{"norm_place": "pre", "attn_scale": 0.125, "max_grad_norm": 0.5, "warmup_steps": 298, "schedule": "wsd", "decay_fraction": 0.659, "max_steps": 7113}
Below are experts of layer 9 (counted from 0) of a mixture-of-experts language model. Rows are named router (the router's row for the expert), gate (a neuron's input weights, with its number), up (a neuron's input weights, with its number), down (a neuron's output weights, with its number) and show model dimensions 0-159. Each number is 50 + 15 x the weight over its row's rms, rounded and kept within 0 to 99.
Before each expert's rows: "comes before" lists some tokens at least twice as common just after its tokens as in all text; "mostly gets" lists some tokens that are sent to it at least half of the time. This comes from a sample of Wikipedia text that the model never trained on. Tokens count by the router's weight.

# expert 220
comes before: "of ", "was ", "and ", "in ", "is ", "("
mostly gets: "but ", "club ", "father ", "daughter ", "wife ", "retary "
router:64 58 34 50 51 29 43 50 59 37 62 50 33 44 83 76 72 32 46 23 49 45 50 73 66 68 34 48 82 60 45 54 54 67 13 61 43 55 19 55 44 66 47 42 45 43 33 50 47 32 47 62 64 73 36 37 63 40 26 48 44 40 31 77 45 44 51 71 37 72 54 15 66 35 56 37 49 35 47 41 38 53 60 43 75 88 32 45 24 47 62 30 39 55 73 73 32 71 57 55 55 58 25 51 21 40 60 50 65 58 45 46 59 44 55 31 52 39 62 38 58 27 47 37 68 60 19 68 24 58 63 46 54 21 63 42 33 64 73 48 50 77 32 45 41 31 37 47 59 80 64 53 53 39 48 59 56 55 45 57
gate0:67 65 19 67 32 49 52 27 75 27 49 59 49 49 32 82 47 63 63 41 55 24 30 39 50 48 45 44 59 47 56 58 71 66 45 45 48 81 61 50 41 30 71 32 53 74 48 45 56 51 28 59 64 50 68 48 63 58 61 47 42 65 38 55 77 60 28 37 48 48 26 57 60 57 61 33 51 67 20 52 27 34 26 34 49 56 40 47 47 27 55 32 34 40 71 61 59 54 46 57 62 49 48 00 40 67 57 46 20 84 26 39 51 41 54 46 55 44 51 64 57 23 38 46 55 45 32 49 70 28 53 47 34 38 78 18 31 60 67 39 63 58 55 40 31 44 38 27 56 71 59 45 65 54 50 68 60 13 50 54
up0:58 68 33 54 26 79 53 69 62 25 44 45 28 18 71 47 55 43 55 58 47 27 46 26 48 39 44 46 44 40 53 48 61 68 52 57 28 64 58 62 28 31 61 52 63 47 42 53 70 40 41 67 42 71 58 52 57 23 68 56 16 62 12 56 63 73 29 43 35 35 68 43 85 55 61 40 53 77 32 74 27 67 41 63 24 76 23 72 51 48 41 36 54 51 53 44 69 59 46 54 64 71 53 41 68 45 50 44 45 42 42 55 48 58 60 42 48 48 58 56 43 20 06 63 52 66 62 52 55 59 46 55 44 60 62 42 49 45 35 60 57 47 32 32 08 48 48 53 62 55 41 40 42 36 54 41 85 23 53 70
down0:60 58 67 39 74 49 51 55 81 67 53 74 61 36 54 63 59 55 58 64 70 62 63 58 67 45 49 63 20 30 53 46 37 53 38 41 26 32 69 24 38 55 53 77 36 30 61 36 68 69 47 45 36 33 42 33 41 28 78 54 37 36 67 60 70 62 40 70 41 66 53 50 55 63 28 37 60 47 33 28 64 83 20 32 62 54 58 54 35 25 55 47 58 49 39 54 73 34 46 27 49 83 47 74 58 61 47 42 60 41 50 60 66 66 41 61 66 35 57 66 49 38 39 63 72 58 31 65 58 70 33 56 32 55 53 76 45 53 84 43 70 46 62 45 38 33 31 53 35 78 47 46 39 31 63 60 91 36 43 51

# expert 105
comes before: "of ", "and ", "in ", "are ", "were ", "to "
mostly gets: "its ", "their ", "areas ", "ities ", "Its ", "His "
router:60 54 34 49 52 31 24 50 44 47 72 44 23 58 71 69 54 60 54 42 63 35 38 57 55 53 26 59 62 51 41 38 63 57 24 59 39 61 22 47 55 46 47 37 55 71 22 67 45 32 36 65 75 72 38 48 69 68 38 40 57 12 37 42 62 70 58 74 65 64 50 37 55 18 55 30 62 40 27 41 19 48 62 33 50 61 45 47 21 76 61 52 44 45 63 51 49 60 59 65 80 74 32 63 16 50 49 51 67 76 58 71 41 32 35 55 47 44 70 46 80 44 65 41 54 71 25 73 61 30 59 28 53 32 39 40 28 53 69 38 59 52 53 35 40 45 54 36 58 53 83 66 46 55 59 61 45 33 49 69
gate0:43 52 47 41 31 49 21 53 36 62 39 53 20 45 48 55 60 38 57 32 50 34 30 72 40 69 68 49 35 29 41 30 74 67 26 47 50 44 42 45 50 48 69 32 52 82 20 57 44 54 35 63 58 59 27 15 44 37 38 52 56 46 48 70 49 40 41 74 42 34 43 63 45 68 47 53 40 41 44 51 24 77 72 17 64 52 44 55 61 23 47 67 44 47 59 50 40 63 55 78 32 69 60 61 44 62 60 17 33 55 46 40 68 47 44 23 38 48 62 42 61 56 42 28 37 83 38 71 53 68 25 37 64 36 28 34 46 56 57 66 38 29 37 27 46 31 45 59 40 50 09 36 61 55 38 55 22 52 56 24
up0:54 41 40 59 30 47 56 66 55 56 20 45 25 42 42 39 45 60 38 42 48 53 51 40 42 42 60 22 39 34 64 77 68 69 17 47 75 41 47 60 61 38 49 43 54 61 31 66 66 46 49 42 37 67 48 32 59 49 10 72 61 18 38 49 62 45 36 70 67 31 20 51 57 46 60 80 42 55 35 44 21 41 56 40 67 43 52 38 59 49 41 38 05 44 51 58 19 73 32 69 48 47 61 22 61 73 45 23 47 51 18 37 32 55 60 52 41 50 69 38 49 64 53 54 34 80 59 61 84 71 50 34 50 58 33 31 57 66 57 37 43 47 43 61 47 30 72 61 29 44 35 42 38 45 45 49 35 38 66 39
down0:53 25 45 65 49 70 38 62 46 64 48 39 79 34 75 47 48 69 36 37 49 49 38 60 63 24 64 64 43 50 33 48 78 48 64 08 48 46 38 56 56 26 87 43 35 58 73 66 41 57 62 50 35 48 62 38 41 27 59 66 60 42 29 49 12 59 38 56 49 32 38 56 41 66 58 28 37 45 61 45 46 34 63 49 28 56 41 55 71 58 66 42 41 50 52 48 22 44 38 37 58 65 54 15 57 21 55 39 71 61 46 38 20 26 38 34 57 29 51 43 54 57 51 52 47 19 60 72 70 48 35 27 40 60 42 47 31 41 68 52 56 15 65 60 34 59 70 74 82 61 42 26 45 41 49 43 42 41 64 35

# expert 216
comes before: "was ", "is ", "were ", "are ", "be ", "had "
mostly gets: "who ", "they ", "They ", "He ", "she ", "he "
router:66 60 32 41 72 25 38 36 63 47 75 59 27 67 75 67 76 47 40 31 40 59 41 49 45 71 39 59 74 47 32 41 42 59 24 62 14 54 18 46 44 42 55 48 59 53 28 57 31 28 38 61 59 75 39 36 66 44 42 32 55 54 51 52 46 57 57 82 43 67 30 37 57 34 65 33 33 33 43 40 40 57 48 27 53 59 25 51 27 62 88 51 37 54 70 40 51 69 55 74 46 63 26 55 23 46 59 61 56 62 56 57 50 45 44 37 20 41 54 37 59 43 75 57 53 58 24 63 24 45 69 39 69 24 40 47 32 65 68 50 60 54 51 19 55 40 55 26 89 49 64 51 41 38 52 49 34 54 32 50
gate0:53 71 41 47 37 48 51 18 58 80 60 40 49 59 52 53 36 52 73 22 39 66 56 49 68 45 61 55 59 36 52 49 68 67 79 72 62 46 10 45 36 61 65 57 29 52 44 59 39 74 40 49 62 51 33 67 59 76 66 54 53 40 50 54 34 48 65 62 26 57 66 61 64 60 49 55 54 28 53 51 73 67 37 69 70 60 60 49 55 63 60 29 54 81 63 23 72 70 61 70 87 48 59 42 57 34 64 50 31 14 49 55 39 57 58 43 49 66 43 30 53 56 54 45 39 44 35 23 48 46 49 27 32 45 35 19 47 29 48 34 36 38 60 37 67 35 47 44 75 83 43 91 58 52 42 42 31 60 49 33
up0:40 26 60 47 31 53 38 48 43 46 68 49 23 29 67 51 64 53 46 33 36 32 27 60 75 45 33 31 68 33 23 60 35 59 70 67 29 60 50 55 44 23 38 39 54 43 39 44 26 47 86 51 35 76 59 36 44 57 62 40 41 40 49 49 52 32 55 81 54 21 50 42 46 44 52 51 73 55 58 74 34 44 44 42 42 32 45 64 62 22 79 49 38 60 51 75 53 41 52 70 45 36 50 54 63 86 54 34 74 70 36 48 49 39 32 30 58 44 56 42 59 50 37 44 15 61 41 39 40 04 48 57 49 55 57 26 50 76 58 53 80 41 35 51 36 58 57 82 39 61 40 43 48 69 64 59 32 52 27 63
down0:48 64 70 50 49 59 35 51 37 75 62 59 50 30 72 36 55 73 46 18 52 40 52 38 65 36 56 35 40 31 25 44 39 43 68 47 58 38 59 43 56 27 42 53 43 59 60 52 25 47 32 73 71 56 48 32 60 64 37 47 72 56 43 54 43 66 68 64 25 32 38 62 44 44 68 72 43 43 25 48 41 25 23 72 24 29 54 60 65 70 59 49 45 48 32 53 67 48 67 74 36 40 41 27 47 69 25 58 89 64 25 62 54 46 45 19 75 54 61 36 58 41 31 83 33 64 35 38 47 36 56 52 13 48 66 61 48 44 62 53 51 53 41 36 66 64 74 78 50 45 37 40 52 53 30 46 20 28 58 41

# expert 174
comes before: "of ", "and ", "in ", "to ", "for ", "with "
mostly gets: "him ", "them ", "himself ", "character ", "version ", "role "
router:70 41 34 51 55 11 31 42 63 57 64 53 36 42 79 74 56 43 59 40 36 27 20 69 45 60 33 67 79 61 35 44 47 49 43 59 49 81 36 57 58 50 43 47 61 65 37 56 39 45 34 61 70 53 48 44 74 50 48 26 35 44 37 58 60 48 76 61 56 60 47 39 56 21 67 27 53 47 52 37 32 53 41 38 41 69 29 54 21 57 72 38 32 50 68 62 27 82 63 70 66 74 34 60 27 60 46 55 48 73 69 85 48 42 45 58 52 41 49 46 69 56 53 43 59 68 15 47 54 49 68 44 62 28 33 23 34 75 84 52 55 61 33 41 47 60 31 28 55 45 61 70 46 65 56 68 35 56 48 60
gate0:61 22 71 35 37 18 29 39 60 78 53 29 50 44 58 63 45 48 72 73 41 55 34 31 47 54 40 53 34 54 55 76 02 53 33 73 41 53 57 50 30 32 50 69 53 53 41 46 30 51 38 49 72 55 61 40 51 57 38 50 51 39 48 63 62 45 38 49 36 45 39 35 29 20 50 43 07 66 44 56 53 55 37 32 53 44 34 57 54 27 82 64 67 48 49 70 70 56 78 76 64 46 46 74 33 47 48 41 36 41 54 53 30 37 23 50 42 48 32 35 46 37 67 39 57 39 38 45 80 62 54 26 66 43 52 58 52 62 61 49 48 79 36 52 57 63 28 50 39 86 25 68 61 46 57 35 55 75 44 31
up0:62 18 18 33 88 38 45 26 33 68 58 43 27 24 41 56 63 39 47 56 37 07 38 37 62 35 56 37 58 57 36 34 41 49 56 42 44 50 69 44 73 34 55 48 55 39 78 34 55 54 30 44 47 54 66 53 40 57 62 32 71 54 48 32 60 19 49 26 56 50 45 43 52 66 56 49 59 75 51 52 49 47 61 50 41 23 42 54 67 54 47 36 46 40 35 41 74 60 61 57 53 62 50 78 67 64 34 41 51 44 29 71 66 57 52 57 50 52 49 61 39 55 38 52 24 38 59 75 43 50 65 37 31 61 35 47 63 51 64 62 92 39 38 66 40 69 39 40 67 38 38 72 54 78 81 29 79 83 50 68
down0:66 31 60 46 60 61 55 50 41 58 60 27 36 47 33 48 42 27 46 49 46 36 54 16 49 68 17 54 52 54 48 41 60 67 44 56 58 75 79 51 59 32 36 49 48 48 41 39 42 84 28 38 17 45 50 72 43 70 67 17 46 64 41 40 63 47 52 19 61 36 40 42 60 83 57 35 47 57 37 67 65 39 81 42 47 56 61 47 53 56 55 57 66 61 63 30 45 81 55 26 61 63 47 78 34 56 50 55 39 58 51 67 56 75 59 50 33 54 17 47 00 58 57 39 57 46 78 37 41 37 28 61 54 59 63 50 49 39 38 50 47 10 40 73 53 75 33 41 42 54 60 62 40 58 73 38 51 51 68 55

# expert 213
comes before: "of ", "in ", "and ", "to ", "for ", "with "
mostly gets: "song ", "members ", "species ", "daughter ", "mother ", "father "
router:68 62 39 56 46 16 23 42 59 38 58 56 33 58 89 73 67 32 49 26 59 36 33 71 45 64 37 56 71 68 34 44 40 70 43 58 53 77 29 47 46 39 59 45 55 58 40 55 38 46 23 48 78 66 44 27 60 67 50 28 49 54 40 54 42 63 72 65 50 67 42 52 60 34 64 26 63 40 39 30 35 44 50 41 70 69 47 53 29 70 65 34 42 64 66 75 32 46 77 63 51 53 31 59 30 52 57 76 47 64 46 57 48 33 30 41 39 21 64 43 59 47 48 49 71 64 12 49 30 57 82 40 54 35 45 24 36 63 73 34 62 51 52 43 32 31 22 41 55 45 64 66 50 59 59 73 45 39 46 70
gate0:45 72 41 24 45 62 58 37 72 50 49 75 21 38 66 28 51 78 60 64 31 17 53 78 32 61 48 44 31 36 32 21 42 41 29 40 43 21 54 46 35 52 57 58 41 41 41 78 55 65 54 46 38 22 63 33 82 63 53 41 78 56 38 56 78 55 21 78 34 52 65 62 64 55 51 62 47 66 55 36 51 52 56 72 41 35 66 49 51 30 58 45 34 60 66 61 62 65 56 37 47 60 47 38 57 57 53 74 53 65 49 48 78 34 53 25 42 23 69 59 34 52 35 32 50 87 55 61 32 39 54 58 67 58 74 42 51 64 57 38 46 42 75 51 28 43 19 53 41 48 38 25 54 51 58 51 73 40 63 47
up0:59 38 51 53 51 57 48 51 56 57 35 53 37 18 36 47 67 46 77 38 45 51 44 15 47 36 54 64 49 57 47 38 61 38 60 43 43 73 51 42 51 31 46 44 25 20 55 57 43 47 83 46 50 23 39 42 51 54 44 46 81 52 40 39 61 34 53 51 71 63 48 29 50 46 89 53 56 56 37 55 26 51 38 41 62 49 69 57 38 43 42 35 33 30 55 29 26 45 64 59 68 71 59 47 55 29 65 37 48 24 65 40 59 50 55 36 37 80 48 40 37 91 56 25 66 29 53 14 73 29 34 27 19 58 72 57 66 60 28 62 28 44 61 51 45 60 37 43 31 34 46 66 53 33 54 66 37 27 41 18
down0:41 50 81 64 49 67 61 50 67 49 48 47 41 48 64 53 52 53 29 63 39 70 59 44 40 58 45 52 56 58 31 62 36 52 57 27 51 88 60 60 55 43 68 30 74 77 28 54 99 27 51 62 47 60 48 53 45 42 38 54 36 50 42 65 13 23 44 59 61 54 25 48 38 59 30 72 36 51 71 71 57 50 75 51 66 70 34 50 40 33 45 66 54 60 76 64 46 45 28 38 56 43 53 63 32 36 51 29 55 23 75 40 30 70 57 22 41 47 63 59 55 45 26 48 36 59 38 54 72 36 32 45 48 36 48 79 37 17 62 30 36 48 49 39 66 42 56 41 43 77 74 38 25 42 55 33 49 35 52 45

# expert 215
comes before: ", ", ". ", "-", "s ", ".", "\" "
mostly gets: "However", "country", "later", "however", "again", "week"
router:56 61 49 60 42 04 29 43 55 51 67 54 36 46 54 76 57 34 68 45 56 44 32 45 46 61 39 41 41 53 42 33 57 49 38 57 48 51 21 63 35 57 62 31 59 42 35 54 37 34 34 99 72 61 78 41 60 48 26 49 51 34 51 49 54 61 42 73 56 61 64 38 50 28 53 35 57 42 53 40 21 26 28 54 59 38 48 56 17 46 53 47 25 62 75 44 56 68 56 64 73 60 51 45 30 68 45 54 61 86 38 55 40 35 34 38 21 37 53 45 57 44 59 51 52 57 19 67 53 60 35 37 42 21 52 59 22 54 61 14 50 57 59 42 45 48 32 22 71 44 61 35 46 73 48 56 43 34 38 71
gate0:66 50 52 65 58 29 41 64 41 45 50 24 46 40 41 26 23 21 31 38 69 30 39 57 57 61 28 70 30 25 33 48 40 44 50 50 34 38 22 60 56 78 56 57 32 42 80 66 50 26 48 44 49 42 71 37 54 39 43 58 68 55 49 41 84 66 45 40 43 20 60 67 51 44 43 76 62 63 84 57 67 60 55 45 50 36 39 30 37 43 44 76 52 54 67 59 61 36 60 38 62 53 45 34 61 46 39 53 55 63 73 43 46 13 30 65 51 79 62 41 23 66 46 50 34 35 36 37 32 39 56 43 63 53 72 73 30 52 49 50 47 70 34 72 71 38 60 57 28 55 30 52 49 62 54 41 42 35 33 93
up0:54 54 40 58 47 50 62 33 44 62 58 34 63 53 29 43 44 33 68 60 53 46 58 61 69 77 33 57 43 32 60 23 32 53 50 64 15 57 59 73 53 37 45 71 35 38 36 79 59 67 61 62 39 50 53 46 18 50 36 71 47 57 45 40 69 63 80 23 30 71 52 59 72 37 35 78 34 50 57 63 53 50 46 38 48 35 40 50 44 40 60 65 61 61 67 82 24 72 30 58 50 65 62 44 57 39 38 60 53 55 52 78 74 56 25 57 48 66 70 63 46 52 14 52 65 54 40 74 32 73 48 48 76 57 59 67 45 39 60 54 68 71 47 50 44 46 42 27 26 54 38 21 65 56 40 17 66 20 38 49
down0:51 45 41 55 47 32 56 42 45 31 50 49 42 37 61 56 48 43 57 47 35 53 54 77 45 60 36 44 40 39 76 70 48 65 28 46 61 63 57 56 60 70 42 55 32 70 42 53 32 53 43 49 27 41 51 47 51 43 79 46 46 40 34 45 38 22 39 31 66 39 77 71 75 69 68 65 31 56 36 43 86 54 66 54 54 37 45 77 67 32 62 46 72 32 76 66 63 63 74 17 59 30 75 67 69 47 45 27 68 25 45 41 89 50 49 49 42 51 50 42 71 65 56 21 62 52 47 49 74 53 34 54 44 48 30 49 64 23 86 35 37 47 39 48 68 42 43 64 48 52 87 59 52 30 63 43 29 41 79 39

# expert 170
comes before: "was ", "is ", "were ", "are ", "been ", "had "
mostly gets: "who ", "they ", "she ", "has ", "but ", "He "
router:58 57 34 47 66 20 41 23 48 36 83 71 34 54 80 77 61 32 57 29 34 35 45 69 51 62 26 60 85 47 27 43 32 65 33 51 41 62 18 58 46 39 58 52 53 51 32 57 47 36 36 57 53 66 51 40 57 41 37 24 66 41 35 47 52 61 56 83 45 54 44 29 56 24 63 31 52 39 30 39 38 55 55 43 32 61 28 48 31 58 85 33 44 49 61 55 47 66 66 77 50 66 24 55 27 50 62 61 59 46 73 67 55 45 34 44 42 50 71 37 70 48 56 44 65 64 23 58 33 50 72 36 75 35 30 48 29 60 83 33 56 61 47 33 51 37 38 39 78 37 59 44 49 54 58 55 35 40 34 62
gate0:70 52 42 62 12 49 45 56 86 53 50 41 45 30 40 36 40 55 46 40 70 55 63 66 49 63 40 49 38 53 46 68 74 75 42 59 63 45 37 70 53 53 73 71 54 26 44 35 47 37 34 62 46 45 77 43 73 57 63 54 21 75 66 50 59 70 45 30 31 41 82 50 78 47 40 60 47 60 39 79 49 48 33 54 57 51 62 60 50 56 34 66 33 60 81 46 45 40 51 63 52 46 62 49 36 46 67 28 57 41 16 49 55 64 63 58 54 55 36 47 41 45 39 57 63 67 45 14 65 99 45 71 52 52 54 33 50 65 47 59 39 43 54 54 51 23 43 39 31 69 33 21 68 25 45 70 68 29 32 25
up0:84 46 58 33 40 65 53 74 71 47 46 45 37 46 28 40 44 46 79 71 46 46 51 63 47 56 28 58 25 42 60 51 49 67 52 37 33 75 41 72 44 31 63 41 39 43 38 72 55 58 51 26 67 65 85 49 69 42 35 52 40 52 61 66 76 77 62 32 49 55 58 68 63 32 47 61 43 50 64 59 39 29 79 59 59 58 48 37 54 63 59 36 32 35 56 25 54 47 50 57 46 42 37 22 31 27 32 44 45 56 23 20 49 45 71 59 58 56 66 68 45 52 46 48 66 59 50 58 38 63 56 20 14 60 56 35 58 70 39 73 57 71 34 44 22 25 65 66 48 34 76 42 24 48 66 60 53 65 43 17
down0:53 42 40 36 40 79 75 66 45 46 48 39 55 36 54 46 55 54 29 75 40 47 50 46 39 42 48 62 54 57 31 65 67 36 40 57 36 35 42 73 41 32 69 11 51 63 50 38 47 47 44 32 48 48 51 46 58 57 37 82 46 42 38 54 56 56 31 52 49 29 62 48 59 45 41 44 65 70 66 26 35 44 66 45 28 70 32 24 36 33 65 45 55 53 41 59 50 68 61 08 68 54 70 66 43 56 75 57 33 38 63 38 35 48 49 44 80 68 44 57 13 42 45 64 65 37 99 52 42 11 55 16 38 89 38 43 60 49 45 61 46 59 42 57 62 48 40 35 60 37 44 39 48 57 63 40 37 33 34 63

# expert 255
comes before: "of ", "and ", "in ", "to ", "with ", "is "
mostly gets: "water ", "seen ", "white ", "large ", "human ", "black "
router:68 64 43 55 58 31 35 40 67 54 59 49 32 59 88 86 68 51 33 29 37 38 36 67 50 65 49 54 71 62 34 25 35 61 44 66 43 44 33 33 53 47 45 37 42 56 35 60 43 58 26 63 66 54 66 35 53 56 22 46 51 37 49 56 54 68 69 64 48 74 53 55 38 29 56 35 59 50 19 40 18 42 45 39 52 56 50 29 09 72 70 43 42 54 64 76 43 72 77 71 56 64 27 49 32 48 42 65 56 73 47 56 28 47 40 44 45 25 72 51 59 29 44 51 71 67 26 59 45 45 57 35 71 37 45 48 35 47 75 14 71 72 67 49 63 38 42 37 61 40 40 56 62 60 45 48 47 33 29 63
gate0:53 63 55 57 32 50 41 53 40 45 47 28 28 53 50 59 55 40 30 48 58 48 47 57 61 72 56 28 85 88 27 56 48 53 66 33 44 33 72 35 55 60 44 41 56 59 45 41 33 59 25 53 59 27 46 59 40 53 38 57 54 52 67 10 50 48 72 61 68 58 25 61 22 61 43 34 48 45 56 35 62 38 33 69 64 26 36 62 41 35 15 54 66 72 37 59 47 51 52 49 66 94 57 61 58 67 57 66 38 33 63 47 09 27 48 68 41 38 49 63 50 19 52 62 72 68 61 41 40 49 60 70 48 59 53 57 53 16 70 47 55 25 62 59 48 58 46 55 71 41 31 47 78 41 32 63 56 64 69 74
up0:44 51 65 64 36 51 38 75 77 39 56 57 61 32 38 44 54 40 43 48 50 56 62 64 61 58 72 70 53 40 57 27 30 62 59 68 47 46 52 74 48 69 21 59 23 41 59 47 52 62 72 59 47 56 51 54 54 36 34 36 63 67 15 48 52 62 71 65 69 58 75 32 63 32 63 71 51 59 71 57 66 33 47 48 38 49 64 52 71 69 31 46 33 58 47 87 37 43 42 45 46 59 32 29 49 18 48 75 30 59 48 59 44 76 54 43 72 47 61 38 61 81 59 78 59 14 40 56 36 77 71 77 78 53 66 70 46 69 39 69 48 43 50 64 61 46 59 34 38 58 76 36 48 65 45 64 72 31 31 45
down0:47 72 45 74 67 38 68 62 65 21 64 64 56 26 45 49 50 44 58 19 38 65 54 34 67 72 39 41 44 52 77 59 66 92 52 50 51 48 43 89 61 70 48 29 35 40 53 74 48 58 56 72 59 66 44 50 76 50 54 55 43 38 56 19 57 32 51 67 61 48 39 46 56 48 66 62 53 61 61 50 61 51 77 34 62 62 46 37 76 53 84 41 51 49 84 65 51 53 61 44 31 43 46 75 63 35 46 54 39 44 48 26 76 51 43 66 63 64 35 61 49 58 55 66 61 52 31 45 45 46 38 32 38 36 48 37 46 56 38 79 34 45 29 17 72 43 53 54 43 82 42 53 45 55 56 61 31 56 50 00

# expert 97
comes before: "- ", "| ", "(", "\n\n", "=", "is "
mostly gets: "ino ", "ano ", "ć ", "Democratic ", "Republican ", "ro "
router:34 68 46 39 61 31 51 41 66 62 74 56 37 68 66 73 72 44 46 39 59 38 32 61 45 81 36 54 54 47 34 51 38 57 21 75 28 60 35 65 52 28 61 35 40 49 53 77 39 64 25 54 76 67 26 38 57 46 49 30 39 41 47 61 46 62 53 71 54 52 39 59 41 29 58 51 61 38 58 17 34 49 58 30 52 82 35 42 45 61 73 51 53 58 79 60 48 74 77 59 59 41 25 65 29 51 73 51 53 58 65 78 38 45 54 35 34 42 70 34 50 49 52 50 53 55 18 54 34 45 72 52 65 15 45 46 28 62 64 37 49 38 72 26 58 26 19 30 64 54 49 75 48 55 61 30 53 63 39 61
gate0:68 49 54 59 62 44 66 45 43 46 44 42 20 67 92 80 52 55 52 33 39 27 76 66 43 45 68 73 36 45 31 32 30 42 42 74 39 52 22 54 55 57 35 42 34 17 36 61 46 59 35 40 41 45 70 46 52 40 55 65 32 66 61 57 58 74 64 93 38 43 40 37 66 52 87 60 39 57 23 32 44 34 69 49 39 61 60 56 40 44 66 46 25 29 52 45 46 53 56 48 74 47 48 43 52 29 48 53 38 69 73 41 43 69 43 36 52 37 70 63 44 46 46 58 63 61 50 17 55 35 65 48 63 47 39 66 47 44 72 37 44 51 53 48 20 36 32 68 48 75 33 30 36 17 43 46 50 28 75 53
up0:24 72 72 38 57 75 74 46 47 53 36 48 54 76 61 48 27 48 62 48 47 62 82 23 46 32 60 57 39 63 43 48 70 16 38 66 39 46 28 49 46 25 50 56 25 57 54 54 54 51 29 37 73 77 62 38 38 36 40 63 41 39 70 58 57 48 69 41 34 43 32 69 68 38 37 59 35 40 52 53 44 51 50 36 32 56 51 79 62 58 45 71 50 50 57 40 70 45 56 30 54 39 70 56 78 57 58 21 70 80 77 44 53 67 51 42 59 44 53 59 53 65 62 55 50 37 60 40 57 30 59 74 60 41 47 51 39 43 73 35 51 49 72 12 47 49 15 46 44 67 22 48 13 41 61 29 60 27 61 30
down0:42 68 83 27 57 41 73 10 56 34 59 53 81 35 66 56 55 31 43 71 49 69 63 36 51 44 52 38 58 60 66 51 37 54 23 44 19 45 63 54 56 45 39 59 58 49 58 44 48 66 69 52 42 66 41 50 54 90 56 01 48 65 54 48 35 51 41 50 80 73 66 62 68 39 24 43 59 30 32 43 59 50 16 15 56 51 38 23 23 32 41 38 43 57 47 30 35 45 59 53 36 55 41 59 63 45 54 69 29 56 40 74 37 58 49 33 48 27 48 55 11 37 48 57 42 70 46 55 54 75 43 66 40 55 46 54 53 30 55 43 50 47 76 31 44 42 45 36 48 49 50 48 20 37 35 47 54 32 36 54

# expert 249
comes before: "the ", "a ", "that ", "his ", "an ", "been "
mostly gets: "Des", "make ", "without ", "includes ", "made ", "received "
router:59 44 55 56 63 38 54 56 46 58 58 52 25 62 80 82 62 59 46 35 28 40 38 64 74 56 32 43 45 61 16 44 38 54 37 63 41 51 31 51 44 52 43 27 47 53 22 55 28 44 36 68 75 51 38 15 61 56 61 32 51 20 47 46 68 75 62 68 47 49 55 38 48 32 61 51 34 30 39 41 39 48 55 46 51 56 54 16 30 45 96 48 50 55 73 56 33 73 57 69 49 66 33 67 21 60 65 63 82 55 56 74 55 23 30 50 51 43 72 35 71 38 61 48 52 51 30 72 61 33 58 32 60 29 51 46 29 46 59 32 56 53 65 48 79 31 43 42 74 56 38 66 72 62 40 45 49 38 37 56
gate0:28 53 23 43 38 34 46 25 30 44 56 64 63 42 81 65 47 47 36 57 56 59 42 87 60 51 27 62 59 60 66 45 42 61 48 48 26 67 40 42 43 45 23 28 39 48 45 68 52 48 35 39 66 56 33 48 43 26 47 52 39 74 66 49 58 48 81 32 52 26 63 81 19 59 59 44 48 43 59 75 51 41 65 58 75 53 43 54 51 87 67 55 50 59 48 60 45 34 82 56 66 57 33 66 51 71 50 42 49 44 58 57 34 61 68 44 73 40 54 79 58 55 47 32 40 21 44 66 52 15 29 56 52 54 52 30 36 47 46 57 48 44 62 72 59 15 21 43 23 38 60 69 52 68 60 75 68 51 44 28
up0:57 09 50 65 31 37 43 52 32 30 45 71 56 60 71 36 61 76 59 59 43 57 60 47 60 38 21 11 45 57 36 38 39 50 49 39 44 37 52 30 37 35 39 41 50 46 32 25 36 50 47 40 51 27 76 46 39 70 59 78 63 47 71 28 42 45 55 53 48 45 78 33 44 69 47 52 71 61 38 55 81 51 64 80 58 46 50 61 54 60 76 46 53 54 52 55 53 26 60 41 34 70 44 85 55 51 35 38 71 37 65 71 60 54 62 42 62 50 50 48 33 19 57 58 26 47 53 69 67 44 55 55 17 63 64 58 59 49 52 36 78 48 66 19 66 49 41 51 46 55 53 87 38 87 39 49 63 44 60 29
down0:49 61 26 63 21 43 43 46 62 47 26 70 80 48 38 34 51 44 94 29 44 60 66 46 16 72 51 35 52 28 82 60 66 53 44 48 52 51 54 64 54 54 39 59 48 43 44 78 71 57 29 57 27 52 52 74 54 45 46 49 59 58 42 42 63 32 52 42 43 53 77 47 63 50 55 49 56 37 47 50 46 52 61 47 69 65 61 52 59 75 47 47 58 31 45 43 52 68 65 21 38 43 53 55 38 66 48 56 41 30 49 83 48 60 46 43 60 70 41 64 59 47 38 64 38 19 43 84 35 78 49 68 32 50 40 43 45 56 24 77 67 31 62 44 51 64 13 39 21 55 40 60 25 56 64 55 12 59 35 75